From a checkpoint of a small mixture-of-experts model trained on Wikipedia.
Size: 13 layers, width 256, vocabulary 4798, 52.7M parameters.
Experts: 96 SwiGLU neurons an expert, a softmax router.
Training: a variant of Muon for the experts, 335M tokens, 4610 steps.
Below are experts of layer 5 (counted from 0) of a mixture-of-experts language model. Rows are named router (the router's row for the expert), gate (a neuron's input weights, with its number), up (a neuron's input weights, with its number) and show model dimensions 128-159. Each number is 500 + 25 x the weight over its row's rms, rounded and kept within 0 to 999. Numbers have three digits each.
Before each expert's rows: "comes after" lists some tokens at least twice as common just before its tokens as in all text. This comes from a sample of Wikipedia text that the model never trained on. Tokens count by the router's weight.

# expert 85
comes after: "o", "ro", "i", "N", "u", " bo"
router:537520512474522516544506481495459478501515507488493494495485473529502517505504506478539514458522
gate0:525501502515543500494512501495436496485488485474487484527529465500538492544497476494561506489463
up0:462506488494459482467501525495476509475510495489496525534511514471463502547513488498529521507469
gate1:524458512470499479486498487546511557505511520446498508506471518531503513538550534525529497471456
up1:492528465492482532522496524444530455511513529527469503518513480473517499483475511500460479542526
gate2:537510505505505504480506500506510476490517487451514485535497472492463490476465480484477535489491
up2:447512479464487466472480518515479515477505493534500507460508527521522500536518533491548456500526
gate3:460547471506444538513451518463522502508482488508530452516491532518510463484543536473484473474504
up3:531478510504504467486548497549458485518528500503468555476507506500532536535477483499508516516488
gate4:508501500514521516559512498472472475493471482479476487527515512483518460503515511480473498470513
up4:529481548485522472502518505482511545483494491541502476513481530540535511484497503499460526516541
gate5:497531542503507432534476513460466465480472475528513518494497462528522539529457499454486478477523
up5:471480501554500467516442523488450505466507489525511482514497514494528502484451469532497498466498
gate6:509485469480458486506549501468489508518484497507539497477511488519483567510516524478500517489501
up6:479460458510495477487455484508477532505507536440506510475497514462478452491465489483502504514498
gate7:459490510501488511533530534513505516504520518529501511502487511529478481487523482469535513489465
up7:513516472512498487450499520472531543539476477519516515515497556514506514526543483505465509505526
gate8:475516535467505497436502471512501495448504508468485451483543509510525531475459520476488485507471
up8:485458477506486477528499436493543520552423498491495478503465539498492475524488466537493513470493
gate9:480497445515461519486487505504497511513510493514490513514531486506469481499487479523484518477518
up9:513538491519563480518478492516499487477499524541499477497520481486510507494511520479513463455497
gate10:479515511529492528478527495477481491529491526536511510514511505513538498532469436510455479493481
up10:458513504532498505537541476505476497563472509514506480518493486494536502523469441534472493466447
gate11:482523487486524479498521464528486487507492485498511494497513514505474497508487520510486499516511
up11:500494520489487476458495503530490528450489464527486498501468503535513519533494478467510506486490
gate12:516476496499471479496489538490473496512514495441507456464529482501506514525486493487486566501509
up12:529508495516467501474536472524461499511529543583479513550511492481466515484537515521502512503459
gate13:468483482497523477524506500523505549540475513519480509518464514543519519496494482466538509477519
up13:462504476499454464499532516540513460520474515473478482515495510521517496492484466483490515551488
gate14:455499456468480535551455521448515522541524474491503459480521500514543440516492545497483502471484
up14:553526509519497512475556489490520477501486511537526505514435487520497522482511498514511468479509
gate15:516504485532479462533503547469494522516443483482510497520501526489470504518494516505474484476472
up15:525522556500500525472489524478520522521511525515455484484510484520543478522485503431519514522465
gate16:475544474554497493512495456481527545478490439521520519490482534499482494509472501524525505504463
up16:506481547436508524502497544479495492526505529486466469511491456496484519479523497483492504521482
gate17:502523511526519495472526513524497442515529513439515489523491514513509465498458540472491491552522
up17:510463502463469510550490513487494549492461472541486496495492485481498533492540478523532505467505
gate18:463483505465518493462466470465499493501505506495524463509490530475537487513495525520472487513493
up18:454476469482508467489503495432529518503518513474515473493490537488512499511528519486476506537480
gate19:504448497494540505502506515441508440450483530486512499483478546478511501504487493490448505459471
up19:481522517505496473507488476437556530491515515514500464484540483520446514485453502497536542497513
gate20:495491517512486499547493504518471486522460514511535494484557498497524491493482532506512487528522
up20:503474493462518497476505516493463487522523496491549481464460496460508513493474514474475469516483
gate21:494544481499455533495558477530515482476495497504496471482517536523512498548490545505496492509538
up21:475489513513547475504468490474496538533516531502493519459515492507508481485507520490526500533517
gate22:476460517460502498551527509495507539524505477491501487488482462477486512455512494513507506465505
up22:503500470488530464488549487552483524514479463476477509557498499486492525505514496512516536552474
gate23:475532536460477561521471474484479496534562488459482510496549521501473548487486501477526546486521
up23:518512536443481563507494496503474506522548499470497506502548500504485520495488509466557537499528
gate24:468518505472516468483512525507433513520481506534504480540515489516480511520507515516493473542548
up24:457518493499508510486480495490470476498459510495507469510515508514497522500444472522507460486543
gate25:499515476563490471522530508478544517487483484497501503511507496500434482459467482506486494526509
up25:524489485498503482524505502510471516499530528497529488501467506513517509473492552513485510508525
gate26:497543491524516490494512507465523467480514526483499472520549480521534472499491491494487512522524
up26:502529481463519470503489463532525449453516451482541509514523487535476481504512518535460473567487
gate27:493461505505495510514462469561492538494526472508462514517501488524503493532511501486514512490527
up27:499472520493451529490486487548499542513526480512476529533497510507485515494487508509504481455522
gate28:475480464489520488469485491493478476491492530469501495464495483467520482526472503501493496465506
up28:506478499532475490454484463530484499477509508485521478502536484492467524531481469522454483483513
gate29:503488517487520549496525471487529475479514446502485503533444470510517461488509524459493522443527
up29:456551498496513487494532497527508546480501490489549509533494503516510479477504476482518483502490
gate30:452503517495464513508490514462512477532486468481538473507508501490504502470523533505522473519490
up30:482495501489500495494517518537486485472469536479492484434476497518486517466479470510503430490491
gate31:487484514487485502464538497466523512493547482492477520515550513472473471465489501506508459506468
up31:502499465493496480530489481506491455486483508500504491461465505533512530512478505444517525497544
gate32:498480495539489500498470512509513492525495522512510519478495501483519484511490478485516536526534
up32:506494508543482496492469499518480504515506520531504548479471504498509475509501483485515509529502
gate33:512515494507482496483522508487501505467505492525489533486492479511486484525463559472503509473508
up33:476472495516475511527520470489496531491538504481482551474527540488485520526463498503505507468475
gate34:455478511503524534491516471513535466498499517507488513520552544482511519487485533465526512491521
up34:479483506496502520502495496525522446488526507508507536528514569503509512526473546479492521442540
gate35:493488496493472482467516462523472492508478497530453453500528566479493472496471478499521435502483
up35:494507511517476550515493519486509441506537519481525529521482458525521513489557515524485525511485
gate36:465501515492505490512460479467550509477517496502509497463504483556467463534497470466499489531527
up36:491459507491484494502449473512488477475473485489498496497499476493453519549515536491465476494496
gate37:496453469505507445500482522491534477555488506460472488468461480496501471497477516508520544518541
up37:542532531500502531488558460488482508484507488493557511529540493460467516518519515481510482495467
gate38:474546516452485533560479523541487445546524461508472508494499502506476461517535459487505473509544
up38:482568475481523491569480489530514486503486491490495524521474500509500521514512450497475488477519
gate39:484540517500515463499445516441548478500515493482491499467496509498514474461444488500470481501498
up39:469488472512524522464513505523517523444510467504503476492448463513525493513498506471464497484464
gate40:498472498470525509530531493499517521505457476518498525557528502484533481514501491505489542454508
up40:466496522456515497517505436494497500494477494503509508553488503502517458516510450490477516475497
gate41:528505522523527503500438511520490483502489470517539492488502521483493462511522531469519516518499
up41:471488498477463507510497517494520533494540501507455519513476516530488502476450502518490535476505
gate42:522488487518487485505521499504512488476507481484505494514483521507466489495503529497529511465519
up42:480539524512501528538510493459505522549501514499494506461487485503476560479526502497499515528500
gate43:514498520493486502478489526521519511501501496518495502509488448493500539511536513496523469508523
up43:510510476532524480489496491510495505460484528505557480529541530522489472508490488523528539527474
gate44:491482491489492483496546481454537514511579486518519499496472515490500497518526476545524498525434
up44:515468532532539511477521507516491526503500508529458555492494493472433491503525462490518526557460
gate45:502510508462485485487515533514480532545479512477500536455467489507468515510503505523522506518480
up45:494517509487483501559510473536558494490485504467458492475474511520510525484529561482512462495502
gate46:500481508523553500470473489511487544511478502529457534547499507505522518476474517515514513510508
up46:510509541507522482507506490528498524531446488505449564531517510480483516443470524534514513475540
gate47:534454501480472511474508485504489494538538512483484507497494491471480499518497514526460515521415
up47:525501509473479544489505500515525478532531478529476508494509440492492504489487520504481501507466
gate48:503519504508496525525508553465528450450495463495516538491524526470504501476511489521509495494466
up48:520540545513502526494505554482545489449471466516475522479520475473476508440480489475490493521448
gate49:516540504504507533554515489520509504539508499482475530458554533503472484510532503516479495518489
up49:526495508490465492479461485506513458475494523479520512491483518548518515488478473484549501527481
gate50:458495543527495518461523466523518472434488488498492532505521536492505527501478508507546494461445
up50:488500525533503475494528518526483470481532513502512528485495494480547515507520486495504522505475
gate51:528492477494477526512493480489514520463478511479517485506503503541511527516519503481506502475487
up51:500533554517480472484524498508496481521503501524489501503536491458478443474484537518484504502509
gate52:525476517476506489513494470498501478453529493517501531489465496490526489520536477498478441478495
up52:508507472504466513508551529481463491521458512475469464467509525500466507486514524493518542499510
gate53:493490517511527517510460495506533462527501464483503487517558499529527481539476464478507478426499
up53:499483503516532533522500513475531473531521478513490486518529487542504473531472497492460507431460
gate54:496498541525457526485500538512503472548504544505567491503477488469510527496490483482526503524532
up54:479503490484475454466511529509474471505496543549525491507483496488513504515497514474466476486531
gate55:452474507499511492475515466508514522471522526463518504543523556519518515513511451534485461488503
up55:503514470485531533551501519493478501508487455517508528528540527465471498503471504481511531478501
gate56:517474517494460513513526486488540520546501467503527510493465458531495505453531490514470490532513
up56:520483519534525480470459526530486471509482505478459451531523508490506526537494499511483488489511
gate57:533452545507445516493500488533496530523496500491485512508482516529518486544503519517493464505469
up57:465504566504474510502471471491500509540482507452471496503507498532518469525518517528484493527498
gate58:531478504481526481482520509497466520507512477438512486505477512480513479546496512506492482494523
up58:554488480488547496514542472479466481513511510452491485494522502509504496557540503504501494519525
gate59:497510488473532508538526513518491539529482528458492504494484513501518516511524536476480483537530
up59:522523471478472520502538540467507507537496492532502535512469517491509480476554490481480503496527

# expert 74
comes after: "0", " War", " World", "1", "2", " W"
router:489513561481504532541474541490497537461523492485488467532521512525475482510517512534514507527486
gate0:525490483487550492480513526493512493479493517554533492510512514471516490497467489508477532466446
up0:495495478512517533508463492496495507492526495541521474508488489510453519537470547489498496514531
gate1:498462482501525486478556462514465509470477496488448485474500481512527487515477514493522465539492
up1:539461509503529495477513488532475502496503490513446461546507492497527489516492502485514465503527
gate2:465527485525532493506499532462511492496528553490485505518555467469524518489518450525477548534488
up2:482526479492478448501474535525488499452486534501540540480504438520472543508503497499513497489520
gate3:485488517549511495480504532529504505508502482511501473506521502538534488485542465488487501501466
up3:492471503523498502439455498527498544528535502470553520469514510494502527534469445503493500454486
gate4:499503508500507512517513528529505481448497508563514529516516475504496510489518456509504513479458
up4:513478487518503472523529524530517517496531489488490503491509518504447492529545429490497489471486
gate5:537478460553512499499494538475508518515530507458514506485494503453527518579544479514503469565510
up5:504507519514500480476526518537506503490515516503497513509506505494520485514548521479491474489485
gate6:530470490519503531489520499471485532498491490511479486537529434506445518492480519545497510468482
up6:479472473524478503486514461452488522495494468489458482505532496503433515516487534507481496447497
gate7:523478533482521503503442484548480477475474486501493503481507491547484511483503479536539464507512
up7:535510477512502495473505512513445463511504471483461504553463477523478501541515514510504486500531
gate8:487505506477523532515482454518530546485449543490499502464498524472463464490477521564514499447510
up8:489529492493510562552519489517495559554488529464493486458525517486462452498474508522501439451490
gate9:503514500516485493510515492520575499482513493475464512482492517501511508530515495476467472511528
up9:511493499517495502545516473513504526494500446475467554506516459525499493524524506526528475526490
gate10:486474506500481495500518478495498549528504480503538527540541479529528505485467465470499512503501
up10:510513494478490472489456502542493494550527468507471508497487504509506498493465458474495509498514
gate11:481499510510509528540505471477495487459511489561451478544529521524527504507494494509481496476569
up11:498484460471482524488524478553502489521483548543519529499509487518486530511493510464484503534530
gate12:545519511524496500504474506496524498448504500498478457497512519536473537506452517476456540506500
up12:499500498545520531492469488497524455449495500499509521463549466489560485471506487557528487537496
gate13:485438489454499479504464481511485521513490482496520501519522494541510474510538497478530460507498
up13:497521501537523514504531492492497438486481531496502490452468507478485490499487520513485533470508
gate14:492523567577490544458505485482476513505481519509447504496495516469471511479490551477499537501534
up14:484477537528503512462527489527472538554488486489466491477488508503460550463479507523469516479518
gate15:516513510496438516486524510478509494526515514495498472489474522510458516491493491476525496506495
up15:467513487498498546477489542463509513498511490468522549475543472466524471483506443513526510516497
gate16:500555526525441512481500515468509465506480506504465497543525502483515466527512511502502490502499
up16:519478521480542489541460499520489503487520508483551513448486475513490493531527502477481498496496
gate17:493512531512508525507505463484448547559506536539476472485540491474478505507498500511498483483486
up17:513535476495508535468510518487538481481470511506450519525470500514542520509463480476506504462534
gate18:477493495481517431468550490534470463528471474542487493511499514490480513523466474470469514487463
up18:515519482471520494540517472526488566505530504484499544495475466553474520478481527550515500490488
gate19:486504463443509518503505477550519503470508505527519492496483521527486499478520508515492446503517
up19:494490519498497543462549491518551480480511535528481476498495497512494519474495489505492484492507
gate20:495495492447502503463514523475504506487485501499518565527469522510495477497501491481554529522484
up20:529516494543526507524471482546491437514477500550477467496504501477491498535533462487468485451524
gate21:503539491515505494511501505489474509495530528486507507501476520526521493551480533484497542512488
up21:510507491496521517490542540467482517477502546485517475513508515451533496544502501508491539481549
gate22:495509492501493481531484507475484504501510486471541509463502497468494527477465466537481503512447
up22:483522488497483577466465492547510495529477525513479517520493481508503462496528496492493461480512
gate23:534501471458563496468467507509522475516520503519508475478484502464521497479469478483505481501481
up23:495505482498492498524478512488510539550519504521469517510510510489462498513508487510481515501535
gate24:520514555484510519503493505523508542521520535512492484515511495494489474513550486485477495539506
up24:441489465457527534517547536516506534490448486503521495520489494501518549472484483492509509458504
gate25:547492499494533513514499482499504532465546519507484518497502500506478490513501498547513502454547
up25:539477496505525507527510497511506535484548491520534494507512524506483509485504522530518477440519
gate26:490519509522508486471522480531532489560514506491516533489478507519566536529509519504519508501482
up26:482507524495509483491499485512513453560482492518505550470489504520526522533510528522500522515512
gate27:564526511469536523503519437520463466503525461509492502537528498452506494513472541476518520487519
up27:445512508530474512477491545511553512501470544518487465465503521558534535504520480489439470537472
gate28:518481512470521544536443529471463504470483531467503457492535474439481508510523541513522524534466
up28:491494495474521523456491538524459491493478516490519481490511491516460466523483527501521532544510
gate29:537507512477530439516500556488518515559474512519519546522507535492458516493509498408483504520460
up29:540498479481516454504483532481549531539472507530517530530529540462480521510477507437474510542465
gate30:506547517470495475524541489556514478495500501475481478501462495476474504498491493482520509481452
up30:516472540545527500488484466469528513476558488489505467514509508489475486525450481496484486530508
gate31:548532470491482512522487542481455494499496512483520473539540532528501478492526475508516505502515
up31:543505451453514508500494541482466505489487503482527502528526487494469529486497476508519473519514
gate32:471514501502478551535488471462492491489477501491502508474518482555516539481524535496481461535431
up32:463501438501523479527471520496544518508482551512495505486488511547513490493520530533488456526479
gate33:488547537462495499483504540487533512537466474520506480498462500494489524504538519452478539480494
up33:513455468534490513533511477537471500504507557497478511521536472472512417501485451516507478528489
gate34:493487565545471532458547516518530490482491494471472479520519520474516534538532562467450440514491
up34:519500532527463511486513482498479484531504490496476476496485499501510479489447468508499536471489
gate35:486482474527482453533548525451520544503540525522522511524501469482487509481510456501473517487502
up35:523493489453510520496512495529487520511501501535474491518491526514487468520508538497518477489534
gate36:530472499510529501515527475491477519521471507536470457559463523443464460481480484468461476522472
up36:470515490493475465480507548492520477509524519475526561414521493529522529524542516530521499482529
gate37:495512509465486497523501495503490470482519506468531535480514508483513513509509514493451483461484
up37:501486515494535488535546528536505502564494489529514493482545518483545503470526489477502513475521
gate38:506496527458475511476507501510501486484485494487494472540476552521516448517481495461522560515484
up38:462525532451469509519473537500489525487524504505492445539514519535532444505461535485514545494486
gate39:461483476462457499522526502472486478457509505483523513508487500495523538472451489504511460491517
up39:544445579517545502481522479485491501509486485502475512556527491479510508521502487502483503480534
gate40:489525478497471498501493509553508530483482524491525508497490461536504531501519500500474473439472
up40:498503523509532542493489505448482472493506482526458525497517532456498488500484492499490546575520
gate41:513514485488548539501514486492514495486509493492490509498521518513511480447542523535496570478474
up41:493488512452538545500540499541534481496449509505479502493449514488517505485530476487455522509491
gate42:505486511512500475515529493462468491439504477505484459523497511484466520514509504480518476499461
up42:534512478513487497501520471498458527503502492513471495515503526502484503508491523465480528550505
gate43:460499468504493514470511522492513494474497527508519477478509470505526507495481494436502495507500
up43:488500468508506494503543523511495537436512515506477490493485450489538523490468512473507498472494
gate44:488496530467525467480459503521488471471499457505487483482535543535498462507502514511509479507478
up44:466528464491473484521516498516505481524510551512493478500505468507494495531489504494503482524503
gate45:513503512574448521473514481489485482507511489501498516507509507482516488489534532535455540512470
up45:472487496445534504500465523536522523510448478537507501493494517507452504504481487482528485486537
gate46:464442537523458523435508494522476459507496519513500491500510517482469494482497528513478498541536
up46:515537491499541495514507493481485529460517537491505477493529480500531485525489498490519502489521
gate47:515438507493526513518504519479506525512479522455561505508465468544502540501492471484497496494491
up47:537454508497531483481541536457530522460486508489553448495462470506487477503552515495497445483532
gate48:484510546523477501465516500531537527516465484474508500545513507518519505513535487468440475518526
up48:525496529578487504487488483504478496475442478449507486522533523547479516517531518509470483519499
gate49:520468530446513454479452494498496531512489512509517483474496484526441536511527527523461523542443
up49:505508464476508544498443510502459505539532503533447502535520481533502516478491511507496496537483
gate50:509518563511496513550522523506462533491502514483511513470495497483475497543523452527498490478478
up50:520509505460532458535459499515503508534499466542486463495532509524470511535528522505514499552537
gate51:473475522520461476515516529497506490525469551491502526508477488458470505493511467491465512517518
up51:449496523530480527514508498529512519503469582503484545511474500484503500496501454514453478517531
gate52:500536494490477543484499491525523473484498504487511501497500507501461490536482513537562524519507
up52:507517521531513470469507506531493508469494498506532498471453508484496530494464500514519488538517
gate53:490467504488499501538515534529499530511499497495539517447470540475511542415479467500548509496474
up53:516519464473473468450461452501485474487497499476488483526503499553494502541485492508468451452503
gate54:464477509494512526532489513502537481494515497486519430483492511448529487534487518493526471491471
up54:448482547503493533543493513489517511515573504486526446483518520492536453524493504489519487485464
gate55:496463515500522507473527468498529556492495505501502453497485502488500491519489458524524460526519
up55:490473502497490520476496466502486538487497486498489449486487505453475472540487497500543476514494
gate56:440528547492463500507509559504524461505510481504458527517532498487528523548487469480503483545545
up56:492449496507467514524462519494492519486525551503520495514516478491514503525503549476498485520472
gate57:459504529506472502463538493516480479484500522500465519529552474443491503501491483505515550519499
up57:568504485491537473490476525482501491483480455527514475493474514555512479508516523512506456507529
gate58:485496487499526482483491518493529515506508503488487472486490469473523499541509472537460480478450
up58:519515473448517476468494476527504514456486482489532491561542507495530517530522482537500475469501
gate59:496506518510454485517501457480453500518495519486510458468502432510483526505504474499554507501467
up59:496514487475509517483507550535535522505525449525526553534505581519534490475505516507469519535532

# expert 43
comes after: " ", "1", "2", "3", "4", "5"
router:541542466466516519471472492516484500501499512494491536474513490511504483519501469524542520527530
gate0:492513500538516512504500468500548514498476490485534505520540513516510523469533504499583471512492
up0:462454516503470446460530474537468517497472472483511532542527508503500520490506522528511509465518
gate1:510503483513498488471497498504484506548481513525483493471513531475510538519481519456459476484481
up1:498470542497505553519511493526541479501560499507509478488509505506483511503493458536511539506493
gate2:532486467488518467517517497487527527476520488535457515561508472485520489472499504526507457549516
up2:467469498519478577498505466489474501492522513533522502547494528496555573521517467540511524537501
gate3:488502444525484447478481477487503486495494497504543523463523521505529516514498519514527527515564
up3:485530548540509514542512508468510511463502528563498537546529486502474540494485443481450472516513
gate4:464510504465445526481501539462531513470518487525530511507557477543473498492499508519492503530500
up4:508498514575503493525491524490462509493475486481481496480480487475554491479492518516513510519501
gate5:451493485495479534511461499521517505553488546502457462501491517485464438531481500468488509511480
up5:487498500469444522495514485523498533507524520501518503517479497512495502487457496510536483501447
gate6:516529467483488499511498499503481499509439470499524498492537511488473470507490514516501479496545
up6:488546508481509452523516493496448480538480505478531484512466526531486481516479520534545460500535
gate7:501514465500547540474502470470501508499452519485475548515503464484520469513457510492484516486482
up7:500497522495506521465507512453501521578513551507524501478467511490500478509468502516430515472517
gate8:483514482480518489455471519537487482476477515534514522490507533499488478498543524499562592493478
up8:521523503506500481496516485492529497559501558498485529483501510455491502471505516474474469512475
gate9:489506522540499492493523486529487481496449556502519497476503505484537506478443502506516487497483
up9:494468505504513502491495496473499483480511457501538509516524445467533460457474502510532462443471
gate10:458500514494529504508495461500485494494500571472525497502536504479511500516512468449506482539509
up10:525494499480466502507519529478484517516498493504499478501456454522475464497498544533505506510483
gate11:475512543516543511546531498467494492499503500468526517518544534508494528449516462497455510502478
up11:498466467512509502504519478501517509558508512485499500502536534535504480558486491532492507502487
gate12:491484521469496505465507560526523502499484498459464538492468478472537524468529506505494536509465
up12:517499519513471514474485518499513517531511529509508556454471478530483508511476475522484508468512
gate13:510502487524509481491523462481499513480551540484536500551516499535489500530485496484491483527514
up13:545506478492505450455518498471528532520489493508567499519535507493469491530511499476510494506473
gate14:443509482509470495529522509462535532470535514504539498476553494525471516472519522487488535489509
up14:472475494507501511495474524497501459535495503518466463510511518500511482568537545452501507532523
gate15:494449527528481487509456525494490488499469478496484492441525477503495470462475518509485543512492
up15:467505506510488506474516472507516486509519487481425511501490515470493531516546463458473488523503
gate16:437542480464481524548501445460521536464533494491544516524537461520535483486445501493504489500521
up16:520525538448473442465448478472507523446500494484505541468520488487472481543482514501509487503525
gate17:515491467508492501500540504501502493517495475500491496469496526477440470497518520512527452512526
up17:520481480558485461540520520496521505520538526493513524444523503514455487507465488515518472488512
gate18:503505476491498520499498487450500511479511513479473532490470497473468508480522506487525483501565
up18:463460458523544486531497539500470488500484483476516493513481456465525495541502493519531478479515
gate19:490460513488481467533510511465509486515483454501505504534510543523482484506548523497498509486519
up19:493467470526505430531478489452492479517488471491520538525497545506492491529483505469488493493517
gate20:497523521537465506509497507476509503533467501510465475521471507504492498495494501504509466535529
up20:452522454466482491506521505527490509510513514524540520480504485515511511501520479526492513476499
gate21:462538497463535505522467490542455528487532485514422485507445502568469508530483486542459472449539
up21:533498474479470511481558509520522477474469493502528487519527501499523507495499512427540486521502
gate22:513497522504496477520526464483537511491491500489505548526517458521497482476481507534502469515483
up22:464484515539478490485499501532497509503537454515490481495487491454489560513509516544487492492499
gate23:496496487529457463507501464506473536545516490521517501489471434506498489509485537481487497529505
up23:530501528481502501474460497476531498509499538493476499450463492500486485460509533503464493491516
gate24:481515505465469487522523494530492481473537477522481467477538494502461524530499513503465485517520
up24:487442475511465535498525496506486521545486503497488492488456515503505480499507485514506488472502
gate25:510494520547547517531519530481510479493480504555476515501459496493474507492509530515509494491533
up25:488504539543487474485462488477529519460497506494484444500510490471516558546508491442474461481544
gate26:521495547453483525455503491484482515467496542484528504507528523539543497465511481464533481528462
up26:520518512503509530488522482506461444463476490526486481540502542479476524531517521531512479481494
gate27:524511489502502491468533525534509505458505485477484452489472473530445498502508558493477506543518
up27:522509524507483523466475461506507490494538512478517495527484522486481516483526525492477513531454
gate28:507544481506506485536488533508488492522502471501484502517524510516427488501490522489490518452528
up28:493495508491494525456528481517492520474502520461530485464511514515495501493483520530478478505475
gate29:467499456500515524481479476464532489500473494500525539489550536468459522510498508486474495500487
up29:470462460485544510461493498490479457511521471488477538487517504454494512493501506557467495495497
gate30:522485500505509513538494518482514421518482549497460532483496517531474511487485498517485517501448
up30:519477517500506517502523508506483499529482528513482523525494519522484509490457439541479483534510
gate31:510458485484519511496489528479475543523512504475501471522455489507482505462480492505470502515505
up31:519494526503512485527469499461520466490469535500503499507529511528472499515480513485538496466491
gate32:515461532512488484511516492508497497477521554483537533484506502467454492514490503488498489500521
up32:521515484488512488473455495499518521484489557505483506467516531483499523496473469474511477522500
gate33:434529523461488534518507483485490490502529510511487443545486456480513531514512502482513516482475
up33:508462528459472489439507460502508513506508502521526541468503500518516508542522513507479461536578
gate34:489528528508458507531535499497497531506508518484517519487490492508469489498489505483516510529478
up34:508483479477498466463489497514492489509465498510523492522513493497529509521466563462504506502522
gate35:527521542478504525489549511488470487511506492497486491507472481515539485536495502474535489495512
up35:481495492518504501502482462511522505520512526482538498493495491445476504475490476473506480530492
gate36:496513472499471451527515485488535473470470493474490507484522513501475511480536499515542476476510
up36:505479492489545538500469513501485525544481531516503480499509497524527492532502480484481505541523
gate37:466463513559543535487510513554479485503520527502490484512486524536465524499467471490500469547520
up37:514546509481484474545488478472499510518455499497501505466522451492550502477467492486508507468500
gate38:487589532519513485517497526526535500494454482499497523518519490530501453465501498487486510497475
up38:449519485462514503456497458485519474496535498519523498479557505543494460419477512516547462507503
gate39:568467543480520458482458507521501460506515469446484483460473517500456542532472516437518551468464
up39:488508489512510531532550488496519554498537479538513486535520471556527494499511449499501494537527
gate40:503463526492480471511470508502511478468492495427513487523492499515522506493517523455537549485475
up40:500471500508485507458492458476538532497497541489510475448512461545538521536469464486463484527486
gate41:489524479485488481489491508469508542476463478510541497529468484549534478454451520442499495474531
up41:504524457502480513499508488520511508507505476492504553558479494500582503496489546475483486498502
gate42:486525493515479480496508522490486524473496472485522487462507530506480509459509455499557479516472
up42:519541502483500508498532512473528538515512482493539540471449484534492513488517478534505497473507
gate43:489461512487529527524488491519481489506500516513516515489511489522510530482538449508526513497529
up43:517500494483487502510523573512430474488492515524538515495487489457476492481518479487531512470526
gate44:481534501520478503486542525452523481512510518477517511533498468514534482489491529566461460494482
up44:527532505507508451487516548511514469481526454482513527520476482540481491461526538536476474505531
gate45:533505465513526520478500511505490486501499479512526497520478483508476484490532512533467453500444
up45:459482517515444480525494486501471517466490506495474517477532503501518502503495493459509545485537
gate46:513508458518490493534483440521523509515496499493508446533488498486471485507515506552524494476500
up46:495442491509506442476505465498499524518486503489534536486512533505474509526482532475499555522498
gate47:498522490470527485552434512481512503502474517465484523515531518532541474512486479468471477504525
up47:533523500495503539569460505471538492508504539520547532523499490520517513488483467473530513512504
gate48:484499491500542524508520480450530454536518515545515494511520495525495475519513490555507489533537
up48:525511527508519507480536468469484517507507521561556486519491499505452481519515488530501474520458
gate49:482478497563480518490472460506503503502505467495523459494512457500539535508474454474462496498490
up49:504474538473531537473490508517489486557458549492485509474506521478466462493543553520538486546530
gate50:554469514476499493498558512510460496512535498511470477493460518473521518532548532539523511525512
up50:491479554461466463477456539494497490436474506544480461447449465497521465486492494508519520513521
gate51:551494520488493438545516473558525502466527505491517580484544503495472501472499488531481500524559
up51:520473535470477466500507469528526524464524489493540515485500505509494516525469494509513497478508
gate52:537519502525513492488485537527485462513506515452510492489486501460492510497481501510462492469544
up52:529482509498493482463486499518465488519481525467526471499467543461511502518472499495468512462559
gate53:530501495439537498474502505485514536505462461515480473508521528541447487489553512563481481489518
up53:526495481452501507492477495473447537478464462524496486508475468549469468476509508524469512509531
gate54:521484503506529505468468555448473533521514543504483510547471510486521472545491474468472510494495
up54:531495524510519565475476531468464547538500512511472491558494531497487467513502519501488477492487
gate55:472474536519505538503540473509520546477519483497492469524503518475499513509487519461501511473497
up55:542481484494526487518493529490455508463467480486529482468519458493503486512516488524490495451485
gate56:456464552530475471496515516466484508419498499504477509506510496536484521500531490493494480490519
up56:532525479499542488496456455523550480533512561522502487509483508500473514499496502501451506472465
gate57:527493472534497479504521532503508511497502479564522485486556505457457491525475505496501494452484
up57:492519530447479464486503491494502472498490532449460512549462506529513466505511501476453504493524
gate58:475531513478496549479477489475506486466479521460536492461512480484492521499500495485423470489505
up58:506522521535498470488520521486516460540519536495474491499495466524487519532530520507521515545454
gate59:473536519468513503508455538473543509520479511521517477529476483519499446479498482469536504501539
up59:511518531529467497487495501498520484485481468507497510467491530504539458531480510521526449501514